config = dict(
    n_layer=8,
    norm='rmsnorm',
    optimizer='muon_variant',
    seq_len=1024,
)
Below are experts of layer 5 (counted from 0) of a mixture-of-experts language model. Rows are named router (the router's row for the expert), up (a neuron's input weights, with its number) and show model dimensions 128-191. Each number is 128 + 24 x the weight over its row's rms, rounded and kept within 0 to 255. Numbers have three digits each.
After each expert's rows: a language model's description of what the expert responds to. This comes from a sample of Wikipedia text that the model never trained on.

# expert 57
router:139132077135118111156151113147120135144129100059088120107114098124108122139118131147113134132111160144122084094153139119121130058118132096124146112140113165143129125132171134184159113113122185
up0:145105104126134141111101133130102163103166119052112134152115173123119129123114114105115173107130129119108101153114079107090095154159152140113181107107140112127126096141092106158157125104129142
up1:132116121101147121156160132160122097140125195140122092132166105072115148120126098139137135125147138131109083123128153134127132109108116125114171135141130125140141144096136133120095117107108114
up2:164123116121150132163124123121119097109075172161145079105104179105120115139197091133094093131098109138159126139167104123095156162131095108105118083157124124113121110115128157079169144146107111
up3:149106130121142127118144144102146121154119110119157140142136101101123166102143102111149087144148112149137130127102159110150147124173143181112160079102119159112153143085166086158148141114122105
up4:137098116125104133092117154160143103097117127092107117101126085110127161144154146121104154151103140130155100131117142150182103116131191105127127103136118151163112156123129128161115151108084104
up5:148177147132086109116133155099134143138150117171119113144093149126168150118122160104133082123140115094137112169144124134120129114106151116118108117150151121139093092106096139107142169163137156
up6:084153099104153095144118116124115093117082135155100138151117120078133151084134113150148090101145102149080088188133131139138096160120143130100106124111148145161114130071116128147118080154110089
up7:135134115118113100097095121122170131148180123089080099133103099143122161113109122106165149138068104136119136102098122120120145088119122150129136114131104126126114132165129140154107141110127121
up8:129144112128125113114102115177121113122121128117129130124105089115126107077133122154167093120156161133089100146091119119111154106115121193140112120137147132099119097126189097177089137105166105
up9:142120125110129134128117109151100134136119136133105156139083175118141126129078129097116154163097084076147127073080076132135109189121082107118144136150131104139131146157094159172136111135100119
up10:147164117099130130102135133137155109123150120096133125128126119130123117151148083124156117114128148128129128128152130137131159126146136109115132159082171165161107139154138138161130118129151140
up11:141152101118128099144163075155130133123121092108118131112153135111129172147148146129126132130148121159071140172094093113148156155094131127120158137124126123164097148136129143202152085127138138
up12:129153143127139099137097086129106129119170103133098129107087145149102146129135144146128105093090133168116098132094141130109103104115101157200099130127095143086139106148110107129110169142162112
up13:126109114111090158142130132138125104127124177086115098129142115075116139133150110130111125196105129138114137101119121100122162124147139094116184139163123089154131124126159082162131132166135083
up14:143125130104144127150128126138148148105143128104135146113123099122122128150113158161129141136083136145181142130105088129117092107112109117124110123144125109135071092107131148120120145119139133
up15:152143124123106146124130125113114082091157130155128152141126124163120169103125152132093154127127127132100085125144126146157057114118116097151108074158149116140101135119108121117175110155065150
up16:134117136126134128138137175186125130122126115167106160132108097143137127115127081140138140139117122138114143134137117130172137130145152105137125153170094104143107137126087104141107153096113166
up17:131154127149090178075112124124122099086152096135123130126144129136107091119102145138129126142155135164137113117158138122133080089100087118156137148145136127116107195118111149133115090106097143
up18:119092131142137107129106123163148157120139167090078127142124129151112149116117139102097132132146133155126129120127090134102215157148113163125151132134145122098121148114137154132116138159114141
up19:163128124098151151147139140157136125191166132110116166188125127112129114135131139129141099127099104142127099166160104129140105094128115125107103107112126088161135109162151102160164104149129079
up20:143143108118175098147124076125129113129148155124137061134091096144136166148152151117167159116133155127121156114099104096114112101122125165133132106134124123154127160114109098124158105102094095
up21:151126124093119125143141097114119132089131160161136082085094101175101093112107127114117169122116159125124149157128119134163074106136112092075088159109111090126127143123163163108149131172154099
up22:157150103116109160115141159128126055102125155111177106136092165105164153101110130089134111152107165076105147106124194104090132164153139119142130115113141111166122132160141152144126151123122122
up23:137137126101161080147102132135123122153125111110096142137111099116108158166132152164090147134083122108139139115161099120165162098140170104109167143150141120062122114134116102110139162125130153
up24:125147135121097153162096108154076125163105123118072107130137089081163141136104156165124147135115142138130121133151128113138145123145099125121101119134079130140099097109126156149098153126123064
up25:157156154125165086109125170099150158105127118105084107171148127144102169092137133130095155125118132176097082148132099120146134130139123127133147104146127099133121104122154137106122117178127135
up26:084149109099101063112131125169096109174109116107126103098093110186177131119118136106123072096130116107089115107117106116086176098119086096149129143121124108127161101104100125135131133104151100
up27:136080150137108133160135123140120150095112131071120091132094127133125106122154160098105122156142101134128101128148151131102150125138135131101117123122075083092116128118111127146112147167176098
up28:129153160129137117100106104105150121135131117092109161103129109184092109133130134115117143114144116142112097130125122176097127140125111136133129113111104152139166105096143114128101144111129125
up29:112191113155097155105125098125128125158132155079104116109130108146161177148140146115104108142109095166104103081100117146116103126140144124133117087117129132116125158139126116168140145137143159
up30:117139119065097123145109188172112118120095081117127131136085141153129142109150138147163102142083133128149154162112099136133104157128091137090143121166130162139115110120153136102158126139107169
up31:139147138126125190161124175118116169102152121113146116148124172136153105111150113165083117106117146098149122168115159084109123148118109125104088119091156097100116179135170126097149152116103145
Description: Middle or final syllables of proper names of people, teams and places, such as ol in Bartholomew, ad in Cassadine, ington.

# expert 24
router:117104109197129099109124108055111121145175139141102107112137120116139111095137111150108144122065124121161117129161119149110137150138125148098156156101123124101166117164083150131137145116136099
up0:149140122114134155148134083095126114129165082175160150145106123095134150100133135131130135132117094098122154128119119147154164128119145093078137098132152104138154140139128122140118139167147063
up1:141151108117122110150086086133168135155190144126132170127124149140116098145118107116150116136120126091131125142150096151103145109104092148150122143142156117117140151130137134087145122105172107
up2:094158136184150157091195118137137124105114116140108164102125145122126096151107105171157153150126095080142117123100084106118096151155124129142157152120107110170121123160146100147153158157160134
up3:085115092108112141126133137176137100172135094093137074146116086120139129138124158142118118111160133084135118111154134121171155124124148160088146099138149124162140121096120140108163119115105122
up4:134120110128132122086131122142139103103164160152143141207140134130132148117132136159104144094090107163173121116088090134096149077117143154132151123125079130149109112105123140140134144131118116
up5:108102114117137118125124109100152130132127125138160125128182175119125109127158112164141094125126102151128088130173179148114171094158134137158146098155121137122116069132098156142129144115127141
up6:144139154157106134155129131143156168112098138142130129159124136117111175129150108140150138109179120074092153109130143148130109117097131187118131132166143138111123140148096141102170149090138126
up7:132142135168111148159153139087084136108146122162116086086152112138114119112153084125106152116095155113153117128136148080090165188158076134133127118099096156099094145140132120134171159105148145
up8:168134111122133151090145117112135129128107122161129083125110097139138150160104118133066134104139130161152142105118091141123154106120089156149124135164128091150101164149093152139107129136156112
up9:131120122123139112088140147114119126153115134132105135150121154091115166148111129096131140104142086142155120124158112131162152132163123111110181104095144120139124109132092103203150133156096095
up10:109157110131144114132106126111123179130101131155097168117101130119140112104115131149153128119086143117089154123142149091122165092144140158122091134136131157124089145093144135109118147139167135
up11:168129108127094145143136142157132150095155108077137113148084096107125136110148137113106133168117140130154154144101169162142141094144111142142181129135132131148129127097104113109151106137163109
up12:144130138137116183100122136143144130096113190184119157140118102114118072124161085180148123132090094162163141102135112135107153151114107132153122125096140158161108156157142096092080148179127145
up13:117138116121120145074123141110130151153114165163111174145134133066110125138117135102134122119116138126132125141148123097127189115132108150096131139112091127129113146080138120113137114144098095
up14:118154091142117120152093130138129152131158119098110133144167148161109162139149154084118111156109098123153091142147102109115115155109111150124133155175120119156132124098113119146193152116146057
up15:144146143132153153109098160115131129153127102150100168099047128132136107088130070140081126070117125134169147141147149153156133122130140118106135118076125172117097146123119108147118114094181142
up16:197155163118132102143147127119110145100171126168115131118150094113144142151110147113123116156135115126147159117156131093088129093128152106149174133143114124140133114127152107139133132149126142
up17:171134125155116149101134117105127123133108137103136169126081123115153117125104134110109157117120119113106103122119127109121142144139103140122145097095144148128115092106086067146139156098116141
up18:085168116106128130128092117142126111146152115140127146134073135092111153110117096158162123108134103075148130113127145088126138149154120110124137154112145105129136091140107109160156109121129146
up19:096183143145161082126148110128169131154111137152109137117107082139157122136135135123105140108098124109117121108172158160151175145110138134111146125127105122164118157163080124137154147144132092
up20:151132098120126079112138133117137127125162155102123139096157134110117157129124090122109124142120076111141115097125144129130132098122112145134132143130138096099143132122103129138116177119156129
up21:131092142128088116136134157111133160098153140123137127145117111081126117131093119128160107071096109107130123153130120114148083150151155126168118124126145152124085123167164120132181079109096127
up22:118129150142142111152146119090142110147139145165119165134124102149154127107134175127127162120132115138115131125139152128148145147143162194090120170137155103129166117112125100106139147126159117
up23:126068123126113170095133105115139132108115105142116165149143123083143106126164086141126101153138105103108120182111106118124149092142093128109126170112138104123118111151095135127138111184119110
up24:145102084142111125109145122126179150158157108143131121163161102099143119147180118121112124128106119086107157105095096151165165107139091140115114145131137109097129139131087171121118136131096125
up25:139111151116080111134095128171148140195165153122084151119106096145143173098126137142101112167125065120125078117127100128144122165131153142121129121156120136101126106130149137122135118112081135
up26:126161107136125150119116123171153161116173173155129111125050115107114153106140145126095130135097104108164092141100120115127110136121066149170138119125142106125131117164117136128157120147128133
up27:121172131139149106134086156089096117109094145126140111137157100138111147149142154137140146100118111118123130127143093158162143127103138140110110172064115116142111189098107102171108174112160116
up28:104069156130111106119116121128131124126049125125089155157110137155114118107131143130161135099112100152144150135088113102101143141093122144129109142096133131120142139149131089191137115154130085
up29:194078135118107086157144087129103138147123140114122117130163105182103114108095157077149150087153088120144116132172083132103143130114118122116169129125151080139129081130106087109101150095157141
up30:107104088116092126122112152103089156147112143123113109137132104129082125132107169105085113084131109093101141153115162136114129137168087104113162155115131098134104119115137108127122118128167156
up31:130102134155119129165074101171107146151109125107122105133134089156134140140168167128144163085122133154148121152114080078118113142111169109148107143125138140121125170137160133143149116125132140
Description: First letters of field names and values in dash-list infoboxes, such as Namesake, Numbers, Status, plus coordinate parts like °N, ″W.

# expert 43
router:127113119134116124120141135124153125138095140120181126155118138101147147118115113128114115130137148130100124086143162123170143094112113133103157140118163168129134133106163143109108169086074124
up0:159092116158125118137162184127129160147127101167141148142103139134137160137135112148147154119145116102104163131105098118134173118126078148096122101107150123134114161100123138151177171138139118
up1:097118132116103103098120133156111096087081167139100150132162139174103146109151142155123130112086114089115134147132086107146158078103119138141149137114121162173137157081144134105103138092129080
up2:116118122109138093134095151178140119087080106137150111125101111135140127077126119116087165122128135180108118111143133094101115137133132038093101155095110147119161158130109138147137122127104107
up3:164155145134115087138149165156142140113145117142147107145113152131143118118123131123146161135114113110118135087136164084111123135121071123117106089112176147145095114119140115124127151149127122
up4:150156096111108148151087140137126078104135112138145114150110098112138131131138133112075091166192140154122102103153110078151126154111148094102121129101115122140155159113091127125124165169138102
up5:078124141123101082105142118124159129125141128137154164096136144101182110101120147172097130134155094119131083141139148123120136110112130121118175123149101110161145125149153113118146113129151089
up6:109116138127134155125113091155115138125133089144138108146155117096134143095133134142148147129083112126150109133128123092141129072160130151103147105180121129095118122128139132130101105141141135
up7:137113103096113108162115121160119136146101130121140114152078105126079149125112129147126148057051115183094090103121124139106128093145146142120110091104108116110132116141122120118133116111150085
up8:108155119115151095092133142113146115134091145112115096167123122130130132129147137120127149130134121126151143158157126112132121132170080165152127087164164130146142158155128114145158156152086124
up9:143153129174118163111098118130153136165106146149164139139134149132136176073117166129137134156111119106136172135149060100140149131133071153113109132115181139129149162107112085122117128075100157
up10:146097102086144138109083109167133146127107126120127137131148114157162146126158138154119152150168071147155133083097172111101127147122149115175140107115161136129157120111158153124170149146128130
up11:171159093118161122141131109127119139100079108121114126144168126138121158143132155146136181157171150161141077143138098131164110110116116102141128140101133126082119124100154147083097140131142092
up12:114128105151133117119121092136121137085127190101157156170121136081144114121165119157128139089138162099102096133117133089129145137135133134123139149139158154115130127138139158169139131141120108
up13:095130141114157163143089177139142066137139108138128147132119102113162168073118088129158103102079103099133114092152127103142156091101154161137090118134137107138122146114124155134084154134141108
up14:166121126124147139129123153149134135150126112129099120138121149094086160148095130108131064118122077116092117109114170151145131144106114139139118170119140140127142121151152147097126129169081114
up15:126102128113116120124180125134187130118180150114141129111130118131139106131165129150125158125103098137172137138114146111105156105107096082147104137107123140103124117050157141117120121135128132
up16:091137116087116173104094129163108111128148125152127122138121108114097154108141106143137098108134114119146141125160183142138145090136152124130134105109121133156134135116071110140141173117150096
up17:117106140117102153119187107124115127111153147135131125134116143116145154147121146116101136100125137143116161120127112107107102134129081148125155140092160142183141132110133121102159120110100114
up18:081133128160142135148117143113103109163113108165108124114101116138153149124110089097096150099145126108123120137111142100105142152103137148116123134101159159128132138127172163151127144151121121
up19:113117109129152142175072131139106122143073134151154137119055126091087097110144123130112124154100129097093119159145127105141123095117115155102116102131150150132114137142182124112165160165138138
up20:140120129118103137144141168095147127123096144102097164107106163062185154104152106087114109131093113146178106133098114136135134167154134172160099104115104112151166115136130094195121172158153108
up21:107146132131154154131112146139158122131103095123143122151153170136130144132156153146132129116122121142159122145120134123143147111157135081088150135126179134153128112114148135119150178140112097
up22:140131121157120142097144137129138173140131119131152163177098125133124160179131130095130111143081138115116161120165131130123126097125096133144153139127141153135148166140173129139119151168124164
up23:146092168124127144113119121161146143163118124130122136142110150079126142120126111151110115110110130118162124108089128137130127113103125160134129113096081072084169124141137115124140150118115109
up24:143154100115105131122103122089168110147146113142131155155084111154138168090097134082129118091114148148106071132155149103131124170157151138081146142125135120144127122128144085140144152088134083
up25:131170167147102143125154157163139146149135108102134114174085148134156192104147120137127121147056109138079120088165115139129147140150131121144172189135164090106140125153171127129155122102142085
up26:160144092130113124147122137110147084085105123101131061172135113133080133111142111095146114140149144132147087148113150132143148120120142138111121103152140116150126098145113149097120069092145146
up27:118139143112095126156135102144140137134124152105119153125136077148068122125140099170086099124136082137134133104194108114140121143128109111101144129117143155132153128171096147122114137065102101
up28:152142128159129138148106166121103173118139095137128131139096165088143126115116152132162139117154093126111121100169136120130161146137133158107155110160143179122094181101167110117139149177134189
up29:164142109115093143137108120133139093116170139152111161150129152118164134131148131088121138154112162119131100064135126131110114151115109162143125123124147160112120173138130112136128165104130114
up30:112139096142146158149187103119107142122108122119139119143105140116079128138178178151085117137170118145153157143135128155146159124145137163122158145153105142120103105130129158108118117126184129
up31:093127146132127150170145120170118152129110107147102077136085135132122142110129171147115149154166101150131141125124110134131137123119104154127136120122133151102180107120132128135119111098117112
Description: Word pieces right after a word's first letter or two, such as F-ay-ette, M-ond-ay, f-us-elage, w, erm.

# expert 36
router:170123123109126099171123141137137138160096165068196137075156088124137149134106136158138135134136124121101150131097143125144138102106110115141136120155127157121136094134158161132098121113107135
up0:170139177107116116114111100171116168180103138153192150095137093161091122145144125094126130134093129147108152112144152152166119114141109138141121115143103135130130093136168103115150137153109133
up1:112085147187087140133134133160162097116131121136139171121143110125154102110119128145110140116109092108122156118106126128123136070102133108116130137102141137100186169093129116115102101112099138
up2:145136149157118096145165132167118144160120117132144126082111066129094145099136117138111146131123166123096108175129144097125166137114110132133088118124165162143114154129131114103127155117146104
up3:116160141125091115125096180139082121143109090104130152126120119132125157125103132086103159165139114083139110106105102093111131137131127123081096100134152143128143076122165114122146101116136145
up4:123141117178127108144145114125138115123107107154120151176147151146130143086119127145106121127151098148112148086105114145159094141119135158126122124131142111137070098144129084124090111175142106
up5:113110141140069112148130110111119130130145151130159136115101069159108149107161147108164110149121070139090164185069100172110149108139088144141142123148129160129137092142148135120106073150153125
up6:172144158129120129124086120108116184146118127128137158109131120145134165127118157173139176101162138119121192120134139120105113159114154132083138098173115117122133140135104124119159123161138171
up7:139118159089124128145121130114135144119112144142138123123132129148123097129093133120177099154138109105096116147125160110156150102176120136117153170128128092102124142155165105128154181154129087
up8:128095150149132090178139132136151160149127153143125128183094110126113085125169108118131130096094161123134125111124125115129145139112158162148157106127150191143133126159088119128165151140129149
up9:125170149117091150112114130141120148120112090137151139101134101157105126130130132144083102097131100131148108147125121148101107109134138082148132104179148111147160109128167120169132144126164094
up10:135126142137106145147102124129127140140152125103120129138134099119131118126162166091097128079128171161146115151104162097094124149112144120110158137132088103148119152123114133162134139108136103
up11:127097136077150105153106123089138094094125125097091130137096091125124155149140141123132118111120142137126116137125134145144178120110128167104102117131139116151108147146087124138103136120173119
up12:107128133120140098107145108119129138151105139140058100131109130104122135101146150116128135142130127115145114105178119111171134113128122145094140103131116107118137109107106143141089155108134097
up13:138176130156100158162110154174157114154115154151135144115175104114123142145090139088158125156114125116145108126109107136109157114102111159110133084151132125111126112131161146136149172096173098
up14:107159128143130123150126107115127104104121151122151125140171137096099154116107130118112153106132125135135105088067118144135093137121150134080139108078128146160141139115129129147116146110128149
up15:140123138093124085151138108120123144102129172135115135124140105117137147155099143112160118086131116144117096092139093130109143102149154149131170127172136152125110130132164128126133096124138149
up16:136143130147142162150110161117135107124129158152110125148099191128173144163132134160146093086103126120113159147117113132139180143112112174103173115100099116122128123099103134119103126167148129
up17:122146111113102162147096088110129110120125135130152166121084117169137176160108132131115140115123136179074135107137114096117150124153169132108114150115137120110132123109149149131116191156123133
up18:137174133155078137177100121107134130137082114123134140154124080124120135124101102098133133125141109129100130083146133129131100147173096120070121105129150112150129148115091116104105130126144147
up19:187130123135125148130093136103112105096144077125094142140103114126115145191141118147117125129078143100126158118122119142155138081134115127135092115166108125139113131103113142172140111147089095
up20:128080132110144112123120096156145162119120127150164156111133161139124144112130180125141140131154140138106140088129149133150124131131142135093151128133165101162132108108118117142125166151124126
up21:178137104103157126122148101111143096106105115116130122095141140067119135137122101151152109158089141121140143119147109080123153131145101187131089150111132131112111114141124114132146127149126114
up22:124136127084134096143149123149099131145106121094179163109118100109119150081141113116109130165112127151160128104119143077109137124145119160109110102135149113136130135163162062192097110132129142
up23:144143121133133132121119113109119116142116162128131188126140125067138160113152124123127162109142134114161130127137096119104127146121161152147121135114091148110150141147120119098115127109177170
up24:192102130139109122059147119141107169113140122102128112099113141097117148145137162138113168146110143111140170111075121101141097118139112150125115130143112116147117112109108085127157126123158132
up25:088111128163112141116131155189152100152127148119087115140142164139112113145114112131158108164090127114111158140141083131139103146115057114118151136113140160131162122116136087117107113145114113
up26:135105108116105068099119105160135092173155144133145119130119078135139101162131124134103181091125133136154077085129109115119124152100131110133154102108132146123141185168126128118116100113099117
up27:169098129124124149106091118114116166124113133125104111114175136125140106124149119160113119125150150109115122106114125156133107104151129123150110135118085148122159167118173109162136127125108133
up28:149107103116153135163084128158139122090134166122154134105082123089122128147123163128115146111115110073116122127109121140123146135126138150119113102146139147135097126159157149148120156162119139
up29:086058158072115158110160158114134093140124138112145112119130150135132127114115104117160062112105109114161126134131150103151161082125141181105167123128113154100118116113170128128127163109119111
up30:125140118119145179165093134173147138153148171105140152097095068120193159117130150130099146123130142120154128134104116110123148149139130158130098146146162179154130149189111115143156134066120142
up31:115173122077136130146124114156116144131115150170103137126129119095130137122131130164153145122128106172040168129134154126130132085126127146146129112122150136117088114141124097140116138127128132
Description: Inner fragments of proper names and codes after a capital initial, such as T-ic-onderoga, P-ic-ayune, T-EA, mostly in tables.

# expert 10
router:100158140117091138123107136131143120111142081054152123105105142125152143115144134123168124114118113118116172128122130157106140112146113169063131134090125167096144137153141144083124130133116055
up0:171140130165120141127167142107122112140086161101087119138129115097126135156106132109167106108122134077103131109132110124110118127081137104114108121082162082126105115163100137134132105107132109
up1:123144129123140132119139141133167117150090109167146139180144158155146121150170132155134081126149138124179117136078121129126148075133140149150137103096141119105118140097079104134152166181156075
up2:122080119132109126148105154134166141151163170093103141135121160105133138103131116181181123124168141160159132111125139104104147076129108121105148091200115136142163111150148159123116112103088063
up3:164163105115108121099141157151190128127136122140150104118125070117148118133156148177134123119123137154148097102161141115115136105114157145132093130078124127132087163102110189141182109144088105
up4:113111093116141158185112094164146144109124119137093110103062114094126156133089159105088095117115122149149142128137129096123100149090136122140114115094136107162116148089100147139133126105133155
up5:148135127101122125152115070152168082132104128117155150133110133132135122136129144103092116115129126188129093152146129165123176127116166124134125142120159138107138158111138095112135158178128067
up6:132121121116136145128125102118144124165170137183120104148129114158076100110145107201105140161115115095113107143133186088105113133133082117112136106130130171154130139169142139086105142112158142
up7:170128134175147086101067126091107183146126108194119117091137135133106095108128151123199127144133151110134138095163125122107170102151156137103080132106104125153099160133110118133127114111103131
up8:123154132137149092137131158134097162127126124119115133137132122163156139164145092098134112123100128099118143135157127113144165142114119142090130180123133122172104133100123148149170148101142101
up9:125111136116174179126132137133104090123156105126127124178109126142119117098091135155109136143060097102140173138114114120089162127116109111138172134130108159116152107152127112139137107099108104
up10:163106119115101103148127121126122105163107125105139125128113139108134087144110136140162147124133123107153094106132110132118080153094103128144131125124140129151132137163121152170113128122137094
up11:147092135156112110108111142126177106168175086086127142104099142147116115100154101124149099123119137118168180108157153128104126171137098173080106116088134175155149121109083139159141150132137095
up12:126082122145142083129081057142139171154101130150107089098119146131115178123153157150119129138134083124114160127161127135136149135125128115123154115124132104135121168124132147152130096119097131
up13:129107103135127100104129187142176090122102129169147113137150113130078112113163176112156129134126120120144144103129108064109151112100139138143126085134109130090112118134112099099164137164117142
up14:104110175099135124157111137111137122156151121136112105083088154121119115126156143128123089153077179097128086112108180076157124131154098154120130144172100130145134121155117133149112181105109138
up15:113135171136181125139137120132128117108166126134096124127147161159144121143136113148157147101111104103110106156133159113100153106127149136102091094131131136193145108165132133123117116137094132
up16:138131153117139125105133119158158112134113113116106129125119147130128137107156142132148099082170105153124131124100117135116137109111107096157143086123103139189159105117119146122083100099098099
up17:124128121128144116154134147143188107106123093109122117170111088160117134091142148118128129149106125129150103165140094149137128110160122169142105129149100103109156136147131098141152093123131118
up18:095113114112097180144117157159122180154107154098099146102147188089137112196162143131143126137129125149138112114111152122142146108143150149097150083137160107113130102155092164101153112114117123
up19:138136158122131159106085163146142093069116170150109133173123159100149153127151148130106148116142106136136121122079111099124141126136115151126139140147135164094142137110110125109094114132136096
up20:140091156108125149177141126168112129114091173119116143101102143137144156148089097140158114165127094121135168099111137163089171106110147156085142147118096165124147117114133126151151142129108122
up21:115131077084101151159112143164191107077184111129115157166122159115111139137143118086095110114155117139076169127149089111131119171120115139114114135177134153098150136113152144142112133146143126
up22:129118151137110144102139125119146122120140133156141106170113129130105138100134166134108142128119095122129168121121119122153166117100140137096131103092127127115148140099110128118115140210143131
up23:148124108138107145099101087133121111118145126111115125154124137108171129166136091111131101114164121129127139128114118075132162148141093141127164119114137126172134143115131121091071118171159109
up24:108156126121118133159080136099132187129115086097153112120101098168104131090152130153126129117142132122145122140162153117092107124116163105134146127150154143098157150109130079135131162087120061
up25:115131086105082132124092120145170148139161125121148168159135122137162143150122138109088111094149140141125111126130129102121129131151135158131157185137128119141108150067150131126075132122145116
up26:142126107141129142192139130100141122126131132159110100148129132150114097136110152112145109124146132123147173147097119132160129170109084134109159102120145176154095159087140103134136112121161101
up27:091158125102134144140181179107159147119089129107139136100128128134125120150142071121133117139168158141148125128154108109111125088106096121091116153104121159110080090095076123128109133086154070
up28:139132111146084178147126132125154120162112141169162142160150143117142108142142113120125116108161152139120150136110085170133193144104129161131085097128103139132140115073118147122115173142098121
up29:128142156136153147152117146172119155166132099156080105157142113100178123121138147163165105136112174118167158123173101140150101125150095122151131143145097143141144148106120133145148137119123119
up30:144118118140146126116099112119158087097114153088125115093105156122112099126097126122121093101131149117115115155131150088107136121126115138136092157136153129135072130113116121117159168103135168
up31:157145095122101137138085119123080158122113122161095150124095102139101157117110088123107177117100129111111141095144158156100123131159134112117170186138122161145142096141091146174117137110124059
Description: Periods and closing punctuation ending sentences or paragraphs, often before a heading or a new sentence; also while, However, and decimal points.

# expert 0
router:134113132168111082119139097113100130113104155080128148111144145138127126057131132153133176133102119167123156148156097118114143161153162125101162161116169074091134120118115142160140175130155094
up0:133126165086127107147126113178146165092141155107150134120128110121122105102135128161152132087131118140132140135108058107135162125155121117130149116124148092130125106093093179109147149099138090
up1:175090132139089132096114138182129130113119116101141124079104139124111155098158110164134175106134131142110148130107129124114110142116103105104155124113143122121110123123129130111108162187152115
up2:156095117162152135107126136104132127133068153139140098054089143108127146124136142126146099104124103094163092117134130106136136175125130107090095145087101113104117103113134168155135171135091136
up3:119140143176141135108115114158172148122124156109134108154177127112141133132154119124120110115142178130114110144147130084169080137147103144094112124150123086106124125129122095088134117127134103
up4:084185129144167153126116110153130158113119165102120092155103141134139148107146143121159156142131105142089120151097141085165104118150121127112072110093150128116171119137137118149145143127102158
up5:159123167153114119163093073180137149076161140124093160133136141142111155102137120132141146165170153122133110120138146114160183142090135120125130140120184102125094141135122116159125145156124091
up6:109161087115130137138102094146095128115148125155153130095116108197129205118164159141113123141123127136135168140113137086095150129130121141137146098141104131152133064106068110195116149129117129
up7:152175135122144105125112151121145129135076110136159136122118139111124137163084101170108147088165119119092107109127130116161156151153114157111111090115115142132139123138108123123121172140123105
up8:083103150144114089139062123131150151127141148129134139145101116129089122129160149111150148099137157099158149147133127165157141153158116137118144127153145110128126170114097097136141165104174105
up9:160128132144112140078167132130119158136092137100103090113134149152103137119148152152095180125131138121076147173173073096115162154149113131109097167125126126146102116128157127150149112173089119
up10:138121180124164126156124124167140121109152128123132146133126152099113128095130095123126104147118127157146113130152113132070139128158088115099121125144153128099103122139180111135146133140212063
up11:125164132108127134161115091103157134132124101127177126161115116117120122107124149112134149095152097112123142167168100145127110143153114137133089094090102105121101095140162134096109134151150099
up12:152130180154104108160117135138107126118141121156127078134105121130120129127114078103132148118145121080117094105111113163112088136151124171093169122110111119124115112144156093105114145141195140
up13:131147115098102125147090112164152108131185161134111126127163139152143157095133138106153128168091076144116152112128099131083142122147159112107111138174195089153141133124118100132111158149128106
up14:138094175174159132143096105153122146126098137141113124151119130099173103121182106136123130130183089156123141100094150136164179113130133141145155122125167135089078132140149185098121121122178089
up15:103162124118113110129093138125103088077141151113109162186167088123126134112132121091166124150088155106080125128115083119133111144156157106106108126103136079084114140097111143103092136141164137
up16:136117156166109178160090123145134139098151140130096156170092114144126164087150156157125108104134108127129148143138139132112132117178147136129157117093127094121164142107149167109143146106094115
up17:146140171139114085105129136136143136118141134115096132120139121173137126104143141126087149121172094179147130092115119130140143120098160174110096122117143163097114116129119098153097140133155116
up18:158131159170145126108146097119112119128117133148125138152128113138084116113099157149152162066122113138121144085132086084146180124098148122122133140145126149150175122125110122116130138108168120
up19:104136149132102101127112145188113121144111149069142145145090097160142177086133157121159118149105159091138155113130130114120142112109148203088189135150148131136137135107173099109118165105157115
up20:110091115104129123121176143134171092145127076089110157106154140117079140112133139074147165120109175112167112149143109067136117120155152120116143133108131114122121159135110107150141119117121078
up21:131121093103121146179146155149175130136093142143148111089108196135103152112127128115109139083112195115136168151139126115158186150103134155119170152153149110113085103174145137096164117122121102
up22:108167131061164140108145130118124108117104135133042116130148146131139181066118131112154146084093116128125120089102131113107151088105143122116108121137161119127128075137135145120122127158126107
up23:150074135129095118151148126152116109137129153123133162113124120156154146143089118119152117101107130125152165078152120168148128135098111109156124126132145143110092122161132111129089098101117141
up24:137116109141120135149122168164173082148126183136143166178108122123137123106145173166179151101156157111132156107109119140145118126111087133100081141134102138144164114090120131112176128154102088
up25:164133119176113123108173149169160151162136132148112169108132113142164181143132129119149149105100109133122106147124116103141169162165144144140130099134124089130110109084136143124163196093152082
up26:139118116122147138158139163163135132136079106132127149093151131164099141109129126135116098129163137132111134117145173145129172130118179097135123101095136138145118175133168201114114125132155104
up27:144138137163138132159124126120115131124091110124112161136109118139146129141090115081109143142116115134095116113124119136143111144160176152131148114135158108107112142134105136187142141161144145
up28:159160111123172165138094109113139114122104144093135161148107111102103138111144103151099132148114107123113128132090142129119145115112118132074166151141128099117101134077126133129140172142157111
up29:133149124168116122161105141106128173180126174175138110108073135090137134119150135144144167118171092119080134138092175118137109138108116146097162095186155091132126132105131121123142121154136144
up30:172139134165150119148154135145124109087148157087148124093110096127190117112134135170123113075097133100083122134118124155128157160140144118162119127128200128125149152136105079164140115139154083
up31:182148129111085155125108134145135155125098134132144141136164106141105093155157090177114131106126104174108155116110095150148124113164131151141134129165149089116131141099105139122138123086116114
Description: Dashes, colons and rank words in Scientific classification lists, such as Genus, Species, Phylum:, plus similar infobox field separators.